Weights of a small mixture-of-experts language model, trained from scratch on English Wikipedia.
Experts: 48 experts in each of 7 layers, 112 GELU neurons an expert, a softmax router.
Training: a variant of Adam for the experts, 3293 steps.
Below are experts of layer 5 (counted from 0) of a mixture-of-experts language model. Rows are named router (the router's row for the expert) and show model dimensions 256-383. Each number is 50 + 12 x the weight over its row's rms, rounded and kept within 0 to 99.
After each expert's rows: a language model's description of what the expert responds to; "mostly gets" lists some tokens that are sent to it at least half of the time. This comes from a sample of Wikipedia text that the model never trained on.

# expert 45
router:68 54 55 44 60 51 38 53 60 42 57 34 54 43 48 48 52 55 56 72 53 44 60 34 44 44 56 55 56 37 50 70 56 32 60 41 70 63 52 58 48 52 62 60 64 54 48 58 54 77 41 47 58 41 40 46 24 30 62 40 47 51 36 59 58 46 51 46 47 44 42 51 59 42 18 36 51 58 48 54 49 52 54 42 61 54 56 33 44 68 43 45 54 70 28 31 48 55 51 53 40 69 56 45 65 34 28 62 67 53 46 75 43 36 60 62 49 67 46 72 31 54 76 56 75 52 40 56
It responds to: Prepositions opening phrases
mostly gets: " In", "In", " On", " where", "On", " After"

# expert 12
router:60 46 56 53 34 41 38 52 46 33 51 51 37 53 48 36 41 26 63 50 50 47 56 43 83 35 42 49 66 54 67 51 52 44 59 28 50 28 50 35 65 38 68 60 43 52 56 41 54 49 38 55 66 66 30 47 70 39 71 59 45 71 33 74 25 47 43 58 23 40 42 40 55 45 48 56 32 56 56 56 69 55 42 50 57 30 34 56 64 40 48 52 42 59 52 50 42 48 59 38 56 44 49 47 54 42 56 38 53 53 48 30 41 30 47 77 56 52 59 41 70 76 46 54 77 56 48 64
It responds to: Consonant-cluster word endings
mostly gets: "ick", "ack", " round", " back", " game", "ock"

# expert 16
router:43 61 39 50 51 44 36 45 53 61 37 48 45 58 28 44 38 39 61 50 78 51 70 63 54 22 71 48 35 37 64 54 54 64 25 25 64 63 43 34 50 53 76 49 43 61 71 62 74 28 41 41 70 54 45 47 31 41 59 59 79 58 50 63 59 57 75 48 51 58 50 39 45 30 30 65 50 50 31 46 47 54 41 61 51 33 48 59 48 47 59 48 46 68 24 41 42 30 49 42 53 61 59 57 51 60 71 63 60 41 29 64 30 51 29 57 49 44 45 63 47 42 48 47 52 40 60 46
It responds to: Short vowel fragments
mostly gets: " re", "o", " E", "on", " co", " Pan"

# expert 42
router:58 64 74 68 42 45 54 47 46 56 37 52 41 63 61 53 45 35 41 51 40 49 36 49 57 69 54 64 19 46 44 37 37 25 48 51 41 61 45 50 18 63 52 37 37 68 41 58 45 36 65 70 29 39 45 19 63 39 42 45 50 68 62 65 54 39 68 60 44 31 54 69 67 56 75 36 54 44 58 54 46 44 55 51 48 58 39 61 54 72 44 56 61 33 41 43 62 69 53 37 71 32 31 37 36 64 43 56 62 34 51 39 43 62 41 52 64 26 45 35 46 65 51 48 45 43 59 56
It responds to: Infobox colons and months
mostly gets: " October", " March", " November", " January", " February", " September"

# expert 23
router:52 50 70 57 30 68 54 48 40 77 36 49 40 62 44 47 54 34 57 66 37 42 61 51 32 35 36 67 41 50 53 53 55 56 62 47 42 51 57 62 44 70 44 51 43 49 72 29 54 33 59 39 43 63 35 58 55 85 71 53 38 56 38 50 40 67 49 47 41 38 38 50 44 63 53 65 58 42 29 64 79 12 58 59 50 29 27 53 58 53 39 59 51 54 61 53 38 42 45 21 45 27 50 62 49 52 43 31 52 53 49 46 49 59 52 54 32 36 58 35 31 44 47 45 48 19 60 42
It responds to: Noun-ending suffixes
mostly gets: " government", " town", "ics", "ity", " population", "ities"

# expert 10
router:57 65 48 52 53 47 29 58 54 42 58 30 38 34 72 43 41 52 55 60 49 57 41 45 62 40 48 36 48 46 53 55 40 39 54 55 64 38 39 35 64 43 71 33 69 62 45 61 71 51 74 59 37 46 34 51 68 48 16 35 38 55 54 58 64 47 49 81 55 54 52 36 67 48 33 50 58 52 48 45 44 66 69 49 52 77 52 29 44 53 66 73 55 66 39 30 32 35 64 45 67 63 54 73 42 54 37 44 39 32 48 48 55 45 39 73 37 63 51 50 51 59 45 59 10 44 65 60
It responds to: Clause connectors
mostly gets: " and", " which", ",", " but", " where", "),"

# expert 3
router:39 37 40 33 44 43 57 40 28 41 56 63 38 45 54 76 40 20 51 47 28 50 51 46 53 44 60 69 59 60 36 43 23 55 39 51 36 48 58 46 37 53 34 38 44 46 44 48 34 54 47 39 65 54 64 55 62 57 41 57 52 77 31 37 50 56 50 67 64 77 46 46 33 45 61 50 41 51 45 44 23 56 44 33 46 50 37 37 53 55 64 58 41 57 58 59 40 57 63 38 43 46 36 30 37 69 62 54 50 59 41 47 57 43 48 47 51 49 64 62 38 50 46 43 37 60 61 55
It responds to: Mid-name word fragments
mostly gets: " h", " f", " Gl", " Ph", " Pal", "pl"

# expert 24
router:44 50 52 69 42 69 47 60 73 69 36 47 41 58 54 57 56 64 47 62 37 49 43 38 40 68 66 50 67 80 33 67 51 61 61 74 56 53 47 54 39 37 45 48 57 53 38 27 51 64 67 33 59 49 49 55 67 53 40 67 72 37 68 48 57 43 37 43 55 58 64 38 44 43 61 43 63 48 49 76 34 43 59 52 57 50 77 64 60 58 42 29 46 61 47 48 52 39 39 65 34 62 37 49 80 38 60 60 54 24 50 63 32 51 67 52 45 57 59 46 61 36 50 60 47 39 53 51
It responds to: Of after nouns
mostly gets: " of", "ular", "ual", "ial", " political", "atic"

# expert 38
router:46 58 52 46 68 59 71 68 46 63 46 36 48 53 51 35 64 38 43 56 28 58 72 37 29 54 55 59 41 62 44 62 42 72 49 53 33 50 57 75 35 49 45 55 57 56 51 42 55 35 49 38 49 63 50 79 38 63 46 29 49 58 48 49 65 69 41 39 41 53 51 52 61 51 62 27 53 38 47 22 45 27 51 56 27 27 19 57 45 54 59 45 44 45 64 51 55 56 63 43 60 50 67 50 55 58 45 64 42 39 70 53 34 50 53 40 69 55 53 53 58 40 51 32 23 54 85 45
It responds to: Name-final fragments
mostly gets: "awa", " Chris", "cester", "burg", "owski", " Christopher"

# expert 37
router:60 49 30 57 68 47 38 43 64 33 56 62 38 54 59 44 40 42 72 53 36 60 54 52 38 55 76 52 43 59 47 39 57 44 61 48 49 37 43 67 46 42 34 40 50 41 74 13 50 46 22 59 53 53 45 57 54 54 61 59 53 66 49 39 59 61 48 63 38 65 38 43 20 56 49 51 42 40 50 65 32 34 57 44 55 42 32 59 37 57 62 48 59 70 77 47 64 66 63 63 39 39 46 78 54 30 53 50 68 49 38 52 48 26 53 62 45 43 67 28 56 29 58 45 54 27 42 58
It responds to: Technical word suffixes
mostly gets: "ient", "acter", "ement", "ath", " Bab", "%;"

# expert 44
router:43 32 52 46 57 42 49 64 84 66 55 44 70 61 42 53 59 81 69 67 46 55 40 32 60 49 40 41 56 62 48 42 41 61 45 62 43 60 60 55 41 80 70 37 45 75 42 64 46 61 41 50 45 63 65 61 39 53 20 39 75 64 61 34 66 74 54 52 54 28 28 46 64 49 76 45 81 47 50 66 46 54 36 42 47 56 50 46 57 58 52 46 61 44 20 52 40 61 58 62 72 55 50 36 37 50 56 52 39 58 61 49 55 47 43 48 35 48 75 33 49 54 35 51 41 46 63 49
It responds to: List hyphens and name onsets
mostly gets: " Tr", " Ar", " con", " Or", " Par", " gr"

# expert 8
router:46 40 47 49 47 40 49 59 26 50 52 75 62 38 58 54 69 55 26 39 78 61 48 39 45 46 49 52 60 52 60 56 36 39 53 51 26 56 51 59 38 44 60 44 46 51 42 18 59 20 39 28 44 53 43 49 29 39 52 43 52 47 61 54 60 44 49 51 30 49 46 46 62 35 33 49 61 51 29 62 41 37 44 58 70 52 77 58 40 61 49 66 37 26 74 65 60 63 38 57 29 55 51 33 61 56 53 23 31 43 41 76 51 55 65 40 67 71 39 56 39 28 25 36 50 66 30 58
It responds to: Adverbs and determiners
mostly gets: " also", " other", " been", " more", " all", " first"

# expert 11
router:52 55 48 49 31 56 34 68 60 57 62 28 39 48 58 65 40 16 67 62 56 46 53 57 65 37 56 29 53 59 58 45 53 42 43 42 83 60 56 30 57 48 68 21 33 61 49 25 50 44 54 60 71 35 34 43 83 33 40 37 40 56 57 53 47 48 34 72 64 33 66 55 63 56 46 58 53 38 35 64 33 40 45 39 55 72 76 52 58 51 34 51 50 49 18 52 47 58 45 53 62 74 53 45 56 52 66 54 21 46 38 58 49 54 30 52 55 76 30 46 58 64 39 31 56 64 42 59
It responds to: Conjunctions and commas
mostly gets: " and", " or", " but", " &", " These", "ially"

# expert 5
router:44 54 61 54 55 34 42 67 68 43 38 43 42 43 47 28 56 51 36 40 54 61 38 29 50 30 57 49 37 37 57 65 48 72 41 62 43 69 63 68 35 65 49 55 40 56 55 57 68 52 33 39 61 52 66 30 61 28 48 50 34 48 41 34 39 48 60 67 40 42 43 49 62 36 66 37 53 70 71 25 43 60 63 32 65 54 42 46 59 32 50 49 57 48 41 69 45 53 46 62 71 49 45 47 50 34 63 53 49 67 24 62 43 82 45 50 56 43 54 43 40 50 47 48 29 36 71 63
It responds to: Table and list punctuation
mostly gets: "′", " *", " Q", ").", "\n", "″"

# expert 47
router:46 46 57 36 50 40 42 56 46 52 42 55 37 49 59 63 57 74 56 24 61 34 56 45 36 58 47 64 42 42 50 31 50 41 24 57 44 27 68 61 41 52 46 56 51 22 66 50 77 33 47 56 39 55 51 48 38 58 57 61 54 50 51 68 55 51 40 34 40 38 54 35 46 49 35 76 63 61 41 68 53 40 46 59 58 34 39 61 58 49 45 52 40 44 52 71 44 43 50 44 36 23 57 40 56 72 60 39 35 40 44 45 87 51 50 67 26 63 47 60 46 39 53 57 57 44 62 56
It responds to: Political and directional words
mostly gets: " South", " States", " National", " Party", " other", " American"

# expert 6
router:56 31 66 54 30 49 30 31 23 57 20 61 37 52 40 29 52 45 71 45 44 62 75 68 40 52 46 61 49 33 36 47 45 41 36 66 38 35 49 54 59 52 32 42 52 70 55 46 37 55 63 71 39 63 44 23 43 41 61 53 68 40 50 54 54 40 57 41 46 26 50 37 43 45 50 48 44 63 54 66 72 46 71 52 34 41 62 52 39 48 32 35 44 70 34 58 56 56 43 30 39 47 53 67 44 39 50 44 51 72 46 50 58 53 54 32 50 45 46 57 48 49 73 52 57 54 27 51
It responds to: Sports and time nouns
mostly gets: " season", " up", " years", " War", " year", " round"

# expert 18
router:64 48 50 57 37 45 35 55 59 72 48 56 43 53 41 67 70 54 54 46 61 23 48 59 40 61 49 67 58 51 61 48 67 45 48 33 59 53 44 34 53 54 57 70 52 45 81 33 42 30 62 43 59 49 44 38 58 56 55 68 57 48 54 35 45 55 24 53 44 63 28 62 29 52 63 58 47 40 48 56 55 63 54 49 77 30 37 43 56 51 38 64 42 51 43 56 60 50 38 23 52 33 40 41 44 32 60 35 50 47 49 34 62 48 29 58 31 36 56 45 41 41 60 48 63 52 37 52
It responds to: Plural noun endings
mostly gets: " League", "ions", " years", " club", " series", " people"

# expert 21
router:63 58 50 63 36 64 50 47 52 40 61 62 54 66 48 43 35 76 50 39 48 63 50 50 48 34 64 41 58 56 81 66 53 26 33 48 52 28 42 56 36 50 55 63 48 41 50 32 58 58 46 70 62 56 46 44 38 58 48 37 43 58 50 52 47 52 36 65 41 43 54 35 37 69 30 57 58 68 23 60 68 63 59 47 47 64 68 46 54 47 38 41 48 39 56 66 57 42 60 48 36 38 38 54 47 71 47 46 35 48 58 23 67 62 61 37 59 37 65 59 66 46 50 59 67 35 37 46
It responds to: Adjectives after articles
mostly gets: " more", " an", " un", " high", " most", " public"

# expert 40
router:32 55 48 57 50 61 49 52 45 64 54 45 52 37 46 54 43 69 57 67 46 48 34 48 36 68 47 41 37 61 39 67 44 58 37 53 68 51 66 52 62 66 60 39 65 63 43 37 41 53 63 48 25 41 48 48 65 42 37 45 65 24 60 61 40 47 59 44 40 43 47 65 47 35 45 34 39 40 58 64 44 42 46 53 34 45 37 52 43 44 41 32 63 66 45 21 52 42 40 68 36 65 30 62 56 36 35 52 43 40 57 44 46 55 66 55 48 33 50 36 42 51 65 52 52 39 60 40
It responds to: Prepositions after heads
mostly gets: " with", " for", " by", " from", " at", " during"